From a checkpoint of a small mixture-of-experts model trained on Wikipedia.
Size: 8 layers, width 192, vocabulary 16384, 17.9M parameters.
Experts: 40 experts in each of 6 layers, 96 SwiGLU neurons an expert.
Training: 386M tokens, 5890 steps.
Below are experts of layer 2 (counted from 0) of a mixture-of-experts language model. Rows are named router (the router's row for the expert), gate (a neuron's input weights, with its number), up (a neuron's input weights, with its number) and show model dimensions 0-191. Each number is 128 + 32 x the weight over its row's rms, rounded and kept within 0 to 255. Numbers have three digits each.
Before each expert's rows: a language model's description of what the expert responds to. This comes from a sample of Wikipedia text that the model never trained on.

# expert 24
Race and housing words in census prose (African American, Hispanic, householder) and table bars between numbers in climate or statistics tables.
router:141096165078178132112112151110152152109114157122119075104109149095088056145139099111099092134110140115129063143174126115132131106187148097139152174139141147124163127168093131102121144202142109176118123107231167094120092096125091144127086112112173033159155137134174181148187121113134126161147141078086179099114178118150136224089125141093121175167090137163115136093165144173179141095106122159124118085101130114102140127115181148162156114105102124086155151148112090168090144143108117110132127098136095138141088126106150155038102112118096126091144079138118114130078031157166093131
gate9:096133163098116179118148138128098098130142207188105082171123142162160184119136106145097148129094134060125136150136106109128122121186063127092097106165161085134072064086044111144138152114119119065126161145100108087185134086065115184088134094181091117165176125103086113116113146059175133150160087158162118166112125173108110100166135100176103150121160116169115125135129124138175153129071114079132133064155128132097165138151132122178154063192135112150113157103174136170150159125142169147089091133164140143138144131124181094106067085153084101104091104115144095158171124123159130094
up9:085065155097157160109127069166126075089132120104111101118102124169153167122177130089126150185124154104147164144166124118185153095108094159114125138102152117092131116123074132176119091173140112120120171137126073103194216034052137118138154122130179130147146129154098113160142116117100105155132134094132172111131137095111106153082143120161153090128127203137079089135163117175119151122093154116111094125085052173077185107114147100093101098125158168138173188144176106136137059092100129172111110121187167142168104147203138131135122088157129135114145181169085120154171094108144124151
gate10:132134165064143080145132133121103143135092109163146132134136139105097091120150080106167126111101137106102115129163073168123120125151106109110135146118098182090134149155115096157150098173209089103102180157140108105101167134168074172089128184108197082132165092102154152189126140132147111148070103073077133148152111132127119145151132186107147142140094101182175090079160138145139128143156084159133141143122113129151123110114112070106137170008197175136194155161124142101103178109095126089129154087100101170147113132108124098146079122129106214149117080119154157216170100162139126122
up10:152185082149083179133147149154105101140177126153085100056092111110163190117072134161117167173154090097144121180060164104116165152142145148110078137133173085140140095173124124224158184090173141112127112081025080166159161094107136173134169118140095152071146139113119131141140137136088153141105122148153073120149123103115169130097138117137144108124096163118122163162135055135079080172137117152097135135134098136123106166125139127134122102158117089109115112129142097170167165151142114144106114154168065125097090157123176085091141136133233149117161119103088061122141110089121127154
gate11:122077098101160115145097171135076137123100099088117122109139124060154151172170143158131093084099192149098096217147159160136101103137117141100119216072129098110196142114113110129093076083150118110157093100124146076130089114167107088161141195108083106148137109098183119143158115144124085132136073118125059114109143145107134148107125195117118161064089171132175134139173173187130128171101117116110148115116161187175147116133149146078132102137127130149159086124125159152106183108117136111144196139093078111055129095184173093141066143169151142157162129150124104091073104136122125142
up11:150103121138108092093139162116088149071146105161146156085159148073165169149113154126154129160106193153131071147182137159126146110114092139102146193159097092120162118121087107078119121104144149172156121061129178086137152148180092115115122148098108123112089107122144125146149129087133108152105141106048091120136118163121118193105106154078090162047105185103095199153138206153117126126090138112131165096142072146126121133128097129105185118161090129172193170115134130133073130099107097141076181133101079070100138119149156097124112106138080129181126061068106050118102160147113095116
gate12:169122164149104090150147130123100104159155125142121173102194167174162143107120077111147067160139106115122161161108144137129149103125157117135110176152186134141097134160119042161127184093105069134131172105163115137179073096149129110134178110105221129126124161142134104133132173136147183127081110074137108127066125144127093131112111088102142081143102131179116123126136140119108164126108053170079130087115192117059127079141153110116097099060118170149137172168129164103123133120159143116152100166147165145143121074054108159114136172120135134172098073117034154140063177107096135150
up12:145078144126094140142132125106152133067160056112152163146103109111099111059117150120173125092119147131150112089158046101132125165155138177124121104121113096184117126097163232094173075108184226073134094120145105115119145148098157084162166162115062113116115120174112146105143079145161124171147126160083137150190168129094155174132145160175105143111118134145129148155155106109128105117161163114136145161176082105141131122110114145125100148174104091101120086099107089193122077137179169163079140098103174120102108161128114124191124071075110116090101131156133138083124116203166149117
gate13:131097122074165096114146097138169140135121153096111126090168132127079095110121108145081139161162193098118081145115080130171118104147144090120139099179161119117146086078111128014121162177150137145132092115158099127160113146138174101114154082162108105172120101197159161184172105154119104127094139162133144069157139140158178140140146102139160102168118155113161091142157133152123103143091090168150187056188076126109086117110137215158121113132077148108126116180181088140120100125112166128081150105094137104176090161132179076135155125156051117072119142099087154154092121166099161110
up13:144119133097148106125122120124089129105107114110046125147084116140063115113162100171086123153132171139134127155118100106080171140191111126124150095120096055176161143081124096124121061161185118122128121135190121137147165133155142137111074133137075160204085083147156089094103193067064106108144125160087140171141126141037193158098108086153162095145108131156111149131151110138094153127123090126122131115112147168151166091134130140090121106154094141123066124187162125174140114124129189115145145170144162129139153142135186133139137133176087125142190144132045187133092090197110094085
gate14:138107140070124102174098117093123103131147110108106137155172083106084131152079121105132134137100169111146076126153139123147154133118128140140118046180131158083188136123147200128094132132152208160176151112204089113144091089117148148113101200140141141106111106079153116196166140161082126169139104113082180088109166124179175099153111188120154132107106168141113067155136177131115143138143082132117126119140128161159117112084179168155058203116087130075126152103136098129118100141139089116065137091085084089073106097127152148143104099114109138098067100108185147118114060151123080155
up14:143188142130111097149143133165114145157097127104080089122162072206175117031116127106162183124121145073099150112126166090165161102034079087155114134160168164083131124114114171133182145096124118134182054128159205131060154146121146095161142078106155097080141193136141153092130123110162107102168161216120118153154123149164126132144180103109082143109139130079127134117164133165114121149095092111088162133105133076083075131131164132168093117158116148175116113156142126115155109122137097112135125098119100053195083137166125122152059134126137151129135097161134141103113130131119168111
gate15:118087171143086119070118108160123168082148091141124117144123149173167208160145128186121185166099195103185095108102131098132145147151143162093174139127169209137132104181121162132152198110070111171144160136176128129074099092130151101122115136090178098142180118107111129195111146122099117169119097119123070152162149105166138143114127182173143158098166136132125130087144126088177185119159106108130123118102099177056182128172182123132156090209134115039125124154105176134101098103125127120115170108130112149169151117139165139093139159132098130147114060108141083099108174117148107109
up15:157116109195098161176192181075174127124155093147131110124132127067124201129142137184151158112170137123117088041158103152090117162107107101143144146109123128119117175135138123086129068180128135106110153086138108106144181153117131136125097164172136152095114123161102172154136117082148091116109069115120157152090116093116141138110142102114118075184180093171092113181149129150130153180163207184109115111102189137160146145146120109124134151054127113150113137098078121163182193113180054128126151168099103104127111173138133164080106096136041106101112128100105097120140107052125134118
gate16:181146131144163140125099113100154126139136181092151128175112174062161092120130151087121184133082131174132104130110108211134138121171111128104128151133149143091086117174123138167120091169136140181082154149190091104114080099113083125132115113119142097129162131148139138177057161125079105083109068082116091184130092158138118144113120139059156121128122146132098126073114101126159211122172139143178126137066095240128101115163116123180113121165082152136123182164113176119130103056140137123173149137141171141155105131145179182088105095119139123089159128118085060142156082110163144120
up16:135132140128122207109160145116166109157152194141087114110083163190158185195131157049048142160115129171153042109090116169144074178103128140097126117136109139121101124182124146129142141104121101138074108072149153151176187062133091152163176134159139098144114174130162132193053135143111136130145111126163102127169110130123138163092124108129116144102159175100147133112100149183165143118123135146083157122095157182150097157133124107137104129112057114128132162135119106100147138160169167107140143127150126151128094166146133171031070105173123153199167099097121115143140096156186111121
gate17:126076139121114167137122155096123186100077191140116148101100128171173168101111148111095121164173138115077089163097122120097095081146116103084079162131044115132100165129128126097084054168094135175178152090189108146146083146135112110102124104120102130142143057117108165114177097097147080152202129167058133156127135130104158174107134146104137080162081095190186142119134141177170173100092126103141109156101140152138148154131200084151133138176070133188098130177096135176131149127117148112155101138148159130113132120076065141114130173117124086108139142106126176124125128134196075106
up17:155198104080107131125159071143097089149109147095160132167080061106131110052062081147156151138144134087145084174175130141217067113075138128098091124098150141163105182106138164105185102156149123106119099165112099129089107049131120129137114141112149106120149121183144121098130200133181096179146089129124110113090116133184114101167148096097087108083105132122157210121102133160098128140096084116096098123136141136081066127162160141197097104120121118101150176125135083121135109115156143101115099085105095112156120130130131109118048057154133142094143111189111160173133124135148112096
gate18:112119150088108137107128084153089163090152180134160165133123139119108152131130162128125078158161164088141158131142131152125101185089145112164058121174110118116109154131131108131153141164158161136195137132198151078056101189101095084150142152152135121199176133151153165137132113126141102198099143093149163174119107089142083113123140123139099102078128167077133122133117161086124132134181104118131056092136049082193106113128118106181144040107165095103193117176174111095174126121125108054075161110126101104109107070091149108144106095158142121085160131166149159129102124164074130102
up18:082083175068128160090106093149137136090110165100088148186119091112151150079111158103132134114190196081090169134138125148110112175077178097130119140146139078095128195166116134091059142128172178123162105133195114111039081176142119093142141179161154077156179145142134143160152147127189111170132181057166165094102123128146111119115113165142103142072176132145103149119139176127156118107153112077152121143110101084178119099150126137164150112104141094110153095139118088086172131098070132101086083092072142114131098095125136152096129122084109175087133157156150157158138147121098112080
gate19:157153072126112133123149106107128124154159143130122166187097111079136184073144060114134085083082106159115110170126120104115155136176147091087162095076103170185127053152120098125053158125067134182061145103117149122123137108111106118166133151126137108129142094092109126181115167106145196174174123098139126133166194086078091175140123109163100105131139119148116152100131081119154148095106101143128115198173154078128147101117141134057117098116114144072165139140114115165126133122184148103096142155172130140202080140207176124086116129170147089119084125107168096105114135196133157169
up19:119133154101124138122123166148135135138064147132118113201119077110146099114121023114127060142136147078156145131178164153089156118127143105168146108112136144178113125145137068151097096110133125140127122115081093099163102109135100080115107127125122183119126142149091087125179100128079147124092081069160101044152164082155151189092138098166112106202145117155118079045073094152167142117187129160147121128156116121101113090147109216083165103151148177113091133093111109164139116133143155119075131171142125092147122170157157164087129154086133131113089108104119153106072160197098186133
gate20:125106137110198095177121118085139095115152205101148146104123119155099144074128152082072139166136121102127114127155092118067216141226119119110132089119147130147139173072155103206026166148149174126109074119161111125164173097103033156105076112162094128115150162175118136106104178164109125121105089067141078131152144095134161137090096147107169186145171101160169128124089111112144164162120139076125119112081110132141127121124095120111081123165111115120068113135188164132128105116209141134133118135161132145116131145081093132124104119116117131123131111160126167144164139088158104169
up20:189144148093122145120186120164151123114124111121080149128110099175142115122204171139123106101182124146175201079131104205153102099130118144132088181173178156113133039164139168051135118148145123129190176088089132090108115140105200089153113077169128150149094142061132117137175095108046126153129124113134146166121116147155123105164132138101092103129099137132100144192109187082124079123137142111140143134141172157100124133130128143142107081107146194159114106107094105122121091171093119131093106156137055116121154147120144166141126085143072115127094170067101085109093153158091186142
gate21:112156104108106095170073155150141115146129124172177143124172130115077092113118083115138078165098134045091105135203099145145199125091100158128159152086117140146154136149127127192109134169099103101081132111168142146133095150194126119098136094138060066097167115148174111154142071118144078129163123118119165141081120112104174125168130150042125112164054132163175154131122132110146160080084095192134176095138141134189126168101078072137063131123130122166139142185086071113100177155124125179084126142120138104127101125132124123139142129117106076141158106122131094097151074106108060145
up21:132145096144131126069158103118151118148122119127110178182086075105141133151144178157113093095137086176061144124136209046158090099117152134175161076107125095180146159129113183130118155106134165110160162109108109095146159175156139161106124096165177086100189113085136141059137174129125129102095156103129146151160065099112204079109139121108104123094100078085172135088130136179111076126098138152115133089164141119169121058104134104139104115155151061109083136131090139123153180146080118150166114122176148171181146104150148168193110138173093141117126163124091143070084112156112159118
gate22:134063111081141149121091173172091112119119145137110128151130197121084121139114104086081138104105156063088117138133170100055087160154088125135197093097057076087150138150156166111141189108181132124178127190180139157041081149158109070119156102107109105143141151113166065157173146106127097208173124097154125154125141173126124158110102179100159092168110125193165101116143132187167114163100154141147169076132129125106138133156106134112108131187142088096116125121137167105146126116124126130134127140099140131122053099103147145074075166105113107132146136170142204141112093123166147139
up22:126191151118090140097190100128168127151182158139151121175098128150073133125151126102208088115159104124166122119144071112079171102062097149124117186127126173135111087145075037092078132106117149104064140092115089155112183111117169128182141096169122118093111153108129121093117191097109136200122154190129165124105107084064062111100172177112162129134110133121092162162106170135121160080110128136163161171073081094087122178103124119152163122111150159124150088096134146143167120131124118092097125138090095176182146108139138136172119166135137116079164124103196137125084102123142120092
gate23:152130128140159165134192112125075172155138130093179132123092128068165229149179114130104124101118088110168086118113105115127098151142091127089137079097209151116141107144051101158113092131182117246099151163189147121105158131109166144071110173118070108170127163164095089153145154091102143121169087068140142166106119174143090148117137123090141152104103160112177144125195136150099144156107143081166104131141168112133167073124123067133124133110094118086143158139083094107113129069093091127112069146139118148131091096084130110130119146078128130144073153125137087104128081134135139160
up23:063116175058091072135132085165127082116120157142148140118111133080144131064090176140139127145109110175108147110190156122147125132120064099163197134115090109080101132077157155196169146150150093088126156070102106115101180158104102127166118091113166125149177093088158102090122169126110075121120142148108175123123144193107146146155105175120049134127182104154150126170104154095122129160153088129083143135150128154140058181142163108116123197182191090114067095093110114140158082199137094152154130062107111169114132138112138130101119171123113148109132173149086117112122140123113143173
gate24:143119148164138200143158171072093120149109077185099105148091126118129160139118087100110136116161205138108162145096047145138132130138165123150199137110187154141108053093173114172123085098155123165145124124160179088114109107169116155115121081110093120126104118223173154186172162135167181146122151151107149125121119110087125138133151175115136176150084133087157159134137121192167167130106101074141100090125114122081145142119147067129159128110103124087141086105109120127149135109151106185110145087106137166134107131124102130076070118111117145065122055188095139069133060148105119081
up24:170173112133175135157128134121120121145068158164113089126154068138099131144196141161154149162125145155113121116157156121092131041168128171110095109092132119147137152147100115121136099171182084172141103143122146079108098141150059154133140119131074123169167133138106117153122104212123093145105122118219084123177161142175142176099142121140202132129051156125163176154133140166080088123118154116158105081118169138106173111177192111142161128093111165155173091128129159064131167180091148140175148081163137106134175146159121132095160068107135113122106174088107124179164181134142084156
gate25:079170120116109140147183136102129073125137175133118079145132134138149153098051055094144109114107100153155127109099112107183102163157144163122180138096151107163154163118137078134112147109100163129179163141178107124084112116140097143134121107129118131094113079163137087093149153102139089139116079085098087105100136132101103187117114129109146104116134176096140175146083168148136145216149093125109098233086143092122082114075096145163125151079128171110211164177133097083107132130093103107126155139079121137162105136181124174081113075090139119121134122186159062126078126192129187159
up25:200157132120124111147103182103150096136130114159082168156146113105147126145132173159114131154172125128174097152132141109104138096108098131109077133093154103160082103111126132150129120187151119105054131108107200111176169124133132136140040178201094134131112143125131132097112120100143134128133166152194142164166122110130115063127170122176179094115110108193199147127219094067158186060105186164159161087151111156136166167171098117163152107197119114182071130116093127130128127143141135128148098083135108133112115089069093133189145151134125105105152125102087185090095130093114118100
gate26:080057161116172133100061184115192133128150158169158086102105079111114158097093148133123102129156139107120166132172152116147070105169151148095063176116115139085084154077125142161127109202141156154112119111153142070115099134206103085171152087193074148125140081100170116076167143112166137157160121115124119134155090142140138087162139104129059104137106150126091152135102116155126133092155105154112118102082148140100065110116143114112148113151177101156091158089106071089116107121151106135175111137164126092100077170157160131133153152172180135171136155221100122125137174146113125203
up26:123172183149158129158127150206114169085126172149088098151130137189140095084071143135145109129088121166176123106090140090114154135181195141107094109101156107127143115075100135106096087182116138107115146184127160134121097107211157101114145086136141081165078096102125087091194089117111165194148113080172167083160169099120131125164093117167156133144121173125151105149136099148123159157105079191107158140121087087184110064140147111130136140090133089164126144107140111135149155118185118148172162111139141105178133129132146172223117185169121106124112114156128148152115086091119079191
gate27:095088086090152137184166126185157192094137080170043105117059108100127113103126117120146179177101140071159146127109125133100123119162111101105131160114165155089122164157197181121108131137122098176134118129178199110127127116089169116108129136116117166161092117161166077142158180098123109116103123062120086123129130175129099112095086134185088163156133051125176098087120131145171135098127151098136092133174135069058108118117157189146172123139089113104127120164188157153100138182118104106136123146080161140150048098092092125106100176130169164145113146113124085132105077149158105109
up27:064155140164143100127094150158185100129121149147101111124099145104080104166107073068111090206110161034125117151104089131162189117118177132129112167116057152134104175167208154098103126093108126172141176136155198196212085112102165124121129127108147132100116117130149075093179159095163130138129132132116075134127086176116135161122107135140082126114150145131121122123121072165173142121139119153165074076125141079171139136068133159163118103180186104157121136187186141148115154100132144107094207142149132099132118149118080165114125109154139168115119141099148103125083141169160114113
gate28:106133155076158131124086073159142119173129096096164114142150060108119085214091153128130095155187163172212087100135100127132113172112059154118147207137135169099139156134102096127120154151068114137113153049165154169163108089106157164120086076152129147128133110053136122111151152111115150124130156134134118081118101120108159140090113067137115134081173105186182192143110176173081126161135125143146147145133118155080095114143161146148113139135168137186146126153095093149122152166118173130120070149144111168120093200135162164140193143099140111112134111129041104132151138140134109179
up28:162128129123093184107110134118166111185109145142148110116118164154187113075132083139156116153062110166178107171088137107113057161090150101117115127152097172116069185119044181137161085123108163095162172098067147162163063128114115126146037107147103160120158128132152118094207140087070090147110106077099185096094140128125118101070139108179130077098083153156135143136138142130110197110135068117124131194148111148132158139121158124201127177139131124157106145159124127101110088163080122143145107148107126115135149136099083126145196112168139134051150101131119113109142113091113112129
gate29:130118161164167125125184130141134082133104153088164099104150179143084105092186132108136130093154144153118071047150149122131084103142124090166121136073113175069102129197215150097135155083164147076133111121157137142146141084150120167141159152174141167168157140141115162129126139094100087099164119120117126145195221088157126120104086108131158101156115154085170088138158079205110129116158103117158114076100157120177115125134154108143103179204183119089120127188108114136125094145126152086173134094157139161109165123105087126077067111085125135125156110118105082197148163139145120153
up29:110116143097176098130172099145123090109116157100127147120160211169029095155151185106124166114138104165092146087134099094125105106149132102118120127091172180129107150195101053092121166128122162130109161132120128146160124061111190109113097142133146092159107146167157166170106167117081126115115096123138167063173151144138161076125166120148150104172147130080175068086091105128122173132157139156202104147113130131165110120076144140119027187114165129109109142180108078159123114078142168147126158104132163168099148178102093145099095109117146139087168142126134104138108105203093110131
gate30:125115065117109113100104167104149168120119151060104053137110168124068098135115143096128097057140150088116133148144076169143196102138163123152067125083123133178125148158116194088109151094108107111165093091136108148117128196161121094147088068116129126101159080109128160149126131122140188177140094168142085115106171116163180172161120091160117109150128127102108162122100142132121116146111090142127138112094136161066121107104155109110193156116146142104104168080134174095154179137184163119142120090123113060130121165124104182080150126150218166142126171164137188129184062188149147136
up30:109172123180150134139138099137112104177129102106100162089120122051122168175077114127116187136104099144144127105127135069068119120064134140194149139155081103120140126119142169151125129188153097143141066118135150122135155167115090157134138125095127127170156134094154108107082112119126103091142102175149153141128069173149112120145109068095144176129145114109157071106097159089182155122118231098152071157125174114212105188144151111188039147116110105161141080118148125110140100101120082078176133127168101133113159115137191074078104081119073095118156135144117110113107176137079130125
gate31:096165160140135058118096143143104133181143145174132068096217118099160088127068131064104212127136199101081183121144147145109114064122155146160050161105139172132147095154085129131126188123100123147151082158108183095091096128100108098095085108073122109170091122107142075155099111123082096149091183105095130158173153162105110130082042139152105140139158146156132101135122133089123117091110162106091138117083075150133148130092100145114145083157092125134111097167113155132115114120121140172134155191171138096169138116110097094108096108084146182146116106156133102193097114139170119142
up31:151121149095160133084163137144139128123143148116147148106179136138142067118076141162111137137108165141145099056166060181140120120142057042112145110101113166125141165152134154079148145097108135152178108183122135130139102120100162107113126142112118154136129093090105142118148114167135050090163081112046131145076134108125173178144053102155095117141059136160150130102174141087149155164089169179085182137121116123132118169093147156140066057115121157093141118143083106119089110128099068182081149182115140126144142114087103081160069096115114191150160080161156118085125131127075110118
gate32:158072144125072162092115104082134150163076128133112135164073113128084124171113075105080118157129127155151156080111076116072111144171085075152108165088167144151133063146090070125134092151128100137163136155134145135155089099106110110080101143120132151083125110124165171167082169075158164130167089097155091150123141137085164199126125109168126142149088158138141174168172101132152110095142156130136079054141110152102087101105166134088144178049138087120153136148181121156121149113118095178122115142181149126154093178097096136087195112139115202119152077103099093117164078132071109128
up32:117112108114155117125165159075144135155133151179109149147144142142172105104102112117072108162143132134121173077108039206084125156187103132195130174119132143177124094090147119138146115112121140164105114112144146132139124092120123111108113107121150081135173119174164111135106078147122099154125104137196073141149154115068201176140146090192096114107138126097105145125128119172108123135123125104121091103116171122162016116189140134183122133066151171092121119098134100059096153156129173170171162128145115105134146210100076179075144142097103151109189085156164124115115135121070080118
gate33:103125140226083142135126157105114145155141182169176138100155178118174094067082135132153099144113103126135166153164130095134096148178072127173154141169103145101109104088124075129137112136109083077114162110062113148104119104114083100118168088159153114102159195143118091150123075094096102130075146060176134142128129099114132144126100087100147111121114083138135123141088133191113116107089112137102179065134152119166092168071042131136124115089083102112156156199135100150125123187123105071149132071142131146172149164127116145125180175144111177090081163054150136117148111167156119135
up33:078083101133114128082121095116131129113118129147127162187115134121178123153088102178131088106170147144096132130116095107195157081118124105121167180149117087127090141114152169109099130150128177135152116136143109131107087110156172107093107100064114156106138034173117165115157138252120147134161124124142180100087140084143181175125099102161088165122117114154159149111134126137143108163160170102166117169227125157171196098108157166134133076136157094090085127161150166095118127121116116146100096160098136133101158149112091135165116075193179067107147107059178094118104090151121129104
gate34:134089098105136132113152174107100177104099143129146115126158155109176108119144133109150131166169094184142100146123108121137175134103143075166132137086173126105116126057109153068103103138149083170120176154101097155085174081082137151128162159071149119159134122170114090078029105048132075096162118134068100139161092125148103176105098110200119209122111182128110117116176136161071183172163098102109129128162114135095140187110102101142117103159118194108153123135115101091150114090156162091157185136189103098158151112140117069110091138142115126088161062122119113161118115136159159118
up34:084155082139131138181117084166134130119189149123076120135080194179133142104165106177153112098058139110106119098132162157129079111129180128088087072096112142151168090197171102125096143125095193131115144114140126088108093203102074115147120126151102129106137131177117138130172148135075115165143111081167176137146092139075196084112194174090150102130136085153118138188062142131135174136114176160149113127104182163178131114143112178158084091100132095176150131164114141147087100087096087136071131168104157159187126118132120138104127138164151093138140114149093100089114119115066165136
gate35:124088134112099101142091055145091142134126071167132126122136160128147166145082112124048130127062127206092144118170108096103148116102114107199117162144162098151161079096128127152179151122118156153085166109123120135122101144111128143105134149076155104125138123136119202173103099121092148094108161124088137122146128103097078121096193076130144104129170079164066156156056125133123145052224120145167128115112113137160142075164131144073114072122173127138170145102137124103143043126081195133083102110135132095109132127117091093101157105096091173141208119194124155132134130137141122133
up35:077207095130189147140108155077099151181100150148077164161150130134180109070128140142167119114106093092213181132066162185151113126121142137135157152102146171087110116132121111091067131087106156110127134065088128092165118082143051126144064125127095162168102141138119123140093099130112135145139118184172125150134108091112132222127190113174111130110095150058137070094150132080108056176100128128129117129141167158155100159143128091153155189122136138126120187090109115132125132130127110103190127121136114157141192178159165120109111105111183162128093136143096101099089118114138171122
gate36:114153147072154124157164144120061129169129153079136087137143130122161100096103149078164129095141184146153121087201168116149127062119112127105081155172103114148088121181151132097118114124109141108088146095195184125126112127229118187135104096118130126168143115146130155132116090126181148147097129105127144133112148160160109139151119182116129120124133087159132129080109077166150113144119120084130142132092118092119122162171054168128167131140132147101162045111144077109139096147147076162109158116131149165085205175083094175112115147050143170077097127097145135111060052137146160069
up36:075105152165128117111101124136141166105148106164079123071099139078157137170136084032140157141167106153092107140133159161120149140156180205129107165189127153116115075161165140166147086146118159131185093155098085131119122106130160160154145130205147119095138077128138160166079088082123167143117107130076097131152111128136187113060087087090120060108115107126104106141168140167120114149152067122128112169114150100146131188122110152166151094083169127135112099159139073109140090102156162134089157122167079113103123079144182085154147137149127128161132132131180140067179152126192197088
gate37:173123149158159115117111123163147156204098191129152117151151128095090108174188139088162108193121158053155170123153097157171112141161085143152119110105127144171154127167126131109103146120145156154149085138227150131146101079137128107126097132094145133066135127150178100202121123122149140105137116081209071136094106118161122151117094126139087139125121163159167176114145162082141086124093137104159135094120170119091174098146120065130146137117131143102165159170173134219145164121086075138089170116159184161151154111161137195160099100119135157130132064108140122129151141182143088064
up37:102088191083107107104166135157106121123161103123051153150142163102080146146131133140177128132123109161134103159091099119124101130149149155105110098088152149166164108078158050118192101110159069131137108170225129115128113141112117149113126131129130164060094120226141075122123130081110072159142170123110120109127182103100108113131155108136123108121116157130127139139132152140143088154062125120146165128125132156093125145163108110181115166131117136085127078100121131192120146027063112108123148112080171114178182170076081181144167089124125158130176143155161115175115084160156087069
gate38:109152156114110103179150140092163162165128165102064158192147150120077164150106198118129100148147180071151105111156116092091125092116135155152105169119147132163120113157110136188117151126166158171135144157158155146153163117122171175094141135166164043138091112061156091135112173154132164114125080074113109103117160096201132100148132071126140117121134120166123143133081153100140114208089088121102160076141116143183128089138135089115087105146124105039120180102173112173133118124157097085119177071133124098167072158151140152121093131161106109113106074082115037138103095122107148135
up38:135074083134160146097081120165112119115131132127155114110120132059188102157166125136123114118155078165093167179102132122162117140110133126166085137130136082088106121070152154047186094102126082116093143145099117149095099178177132059198124062124113137147178083155132144102134127129116153166126150197140110112154078167048147096123125160132078101181143137117084172158149100119107143098133105107153097157111157097113075110112095109152186169044107127176119133154090117103128097111157155142139118103137124165098187086160114165130142121072208167132148157152108204109142164133125088154
gate39:081115157185091087040145177130104160141149130137096138112136117059128095099195153151082149139150092170126117104176095206131153091148179137145111140062074123097141124165110135116126115087084125156146106140077129104179095087161119159132097100133224147120159133113134143193154111130104195188119157138164053099112121150163104071146122139116133119131122176085175115082157127166185113149115095179186166107163176130141152092137140155128167109133078123126147130136126104163110098111139159142146158121169125091146083163124102163159109135121170090115110074183118117076167103127154116183
up39:112101113143149117033151110109101119157141166179112130090106106057111138095173145156161128128147118128103080102167049152098165100118177131107114115098069119138158114139115148124095168104125113138149149064126085119199120083174109098193129085157148120111130090115204113165127089184109143180050117152123106124129091158147136084133100096165173117120121099168165124137163093116144092088059100097167137115162116100165142152154087173139170182117073093107157156103146095176086105178142120155074160105148139112114130157156165091072142125087124052133114137173136117125129074110158128168
gate40:153142183144168045180092154144128127166150154137177193166171117142055158142134131096095090125098135141118132121120144140140119168181098099133163207132139226157131082165078135121107156104127197110138115068181165140169088111123106183076088091154167130138137145095148112103096197171118112121177120088155136112107163165103164161117137126118126170148162117128132172083146100139152147125135113123166143133106124090103070089119155061109123129134110157155117113077149113154080122068143099195111048091122130102144164134115077191140138137100108136088130058108145115121117092156105130112
up40:127140059115126219115129113114104120142174108121101106094073099127194129160117153167107202084173116165143122148103137185153123111126088109120065068096113079116098173068169111067165086134186091157117147111072078126113144144143122093123166107112089147099076138153103119124154099145114161132185171177091121165088100083093085085154130109141122087122136158110095083156131113111062135112106093146131103167120123158102136172150078157146102176094088114127087163131102092138178170142155132082139186162156085131079143150169165118129165113103143126150113155116053144137108127078111182146
gate41:125127138082158148086108141159103183097126070120150168123093187099152131111191119158120137106061162086133146116144158171181177139197065154129182160131102125185104143153092117096119146161119127161161125087211119188096136117120182110109098134113137130133120164138108115203141110135114144169126143151135128122106159079079161105165139147103111067132189102100152129105191129116120085124131110150062081083079152172074176104124125185121115104094170106123096119205112108146153097086188134123082121139092153144161130155208115163117095115078136111137130120160147125102106109152171157073
up41:129172117111130139082138127202144144165164125148110181068113165054140090156131128127136119113080089123148186112116177111153092068113133092111147109083142105154150162139169126089121091149087151081125140110129080149091111113126115142123117079153093146099158078071124120131160098160181122135074102164132117090156179110074128142133134166121094109094197188064128107152169133152103061062085153117135080171098099125104225083137138110136123069129086131123184111156081150160165123131172158153117138135138086180133141143179149093143146155097130150142180085141145156160127063099137157082
gate42:106125135119131138132125190163138122181159109119090103118167178079072111135143109108137122132162110152124170123140137158111086129139122109123105156125165196145110127198097118156145097093133160147143080158181099145123148075158106164113122093144110116157083174123128164125135152056140072119144125127121154122174071163146165186150115105148151124154161156171139072056128101160188066097102112097145168123165162119096099182172154100076169110085147080136148104134083183212139147085106092060160160126161094168107135121109218064105134156088160109112110128133150068154165124157146149152
up42:111157170123149091140088089109116155118114137148162141118097099164153133137173195172139161166084116183144104169125107109158163130163079116116143112121082058112104110123176160142166132115118031088097138125124124122127148184135130090170147158167126146084123107164121131088136061162134125088179102135144082162146200125131082043138057139113104161134072119107118143186112165045030155147168159151129112114126101144169150104115134117144089151151129157181098147161119113126146141171118095176154095118109127101206172139189124139176158113098129144154165118080094144105163163144114140140
gate43:148170114102122176103149131118181123085173159184136091112089101151123119108092137121114115151165103113143113130068171134104122081175150078141153151091133133129168159101164156154125122166140180182124098167176116092166125120210150174155066078135091124079169091112180145132107124084199108150143132134141129135091141110135096161127162133094164215169062118177179105138109157118162137071122159104137103171129080133113085093094119143139103161112087116172139132175086087165104088184150070170134099081060149158142167086122124139121112113170142173108086177093136137133074121148120126078
up43:068129106116107161131115125138137122119091112148114165080140097117127150069178080163112138152096093148111159073126165109085102143181140121162129145109169065116138164139113131083119164109093115161129136159085106072096101084138119138135153164113095141134202127113110136158152074156167138082066105141140097112195109124139170210165119074114138132142100092116110057156101152089062126202104160123145118118089144168084127090135113155116118153176094201190144117153132111132165119152177184094133140157088110148129077071150168091171097115131129178121136069203117130116151115203140145140
gate44:084091174121084064119131162175136144109135107169116165136141144166131129094101133130144174172102139152132072104127148130137135137134107052088127115149161139066104107133065172120171098176181152158141125169126189175120111114138041091118112168170128107154169132162162162132154146166130089146116072080125088129111146113176138122056114132146060148135122138085097102147164157140126103147096089136086131085111105094137166112170180161197159062143116098142143134132084091142070138097069079182144141129076101077112122159179141108132118075119132180121111083139124064115138147173112083090
up44:185138205180104181179146127198125152140157118116131133112081102125131139161115130168095072112193079166166149092147123088128112059142087113192149056127057174162103135059147080143137084114054083138119101145101124102117098145111095144122083125164124127113136135164090087167186128157112150132121149124109143160148151093118112166174145088155156107132140109107098120149106138122140176083173148139212158107147192105152151101136166155105095152102144099146125062129128142109127154080142078126116203110153124147111143083113092133118138162083115078147109182158091145113083105085121167141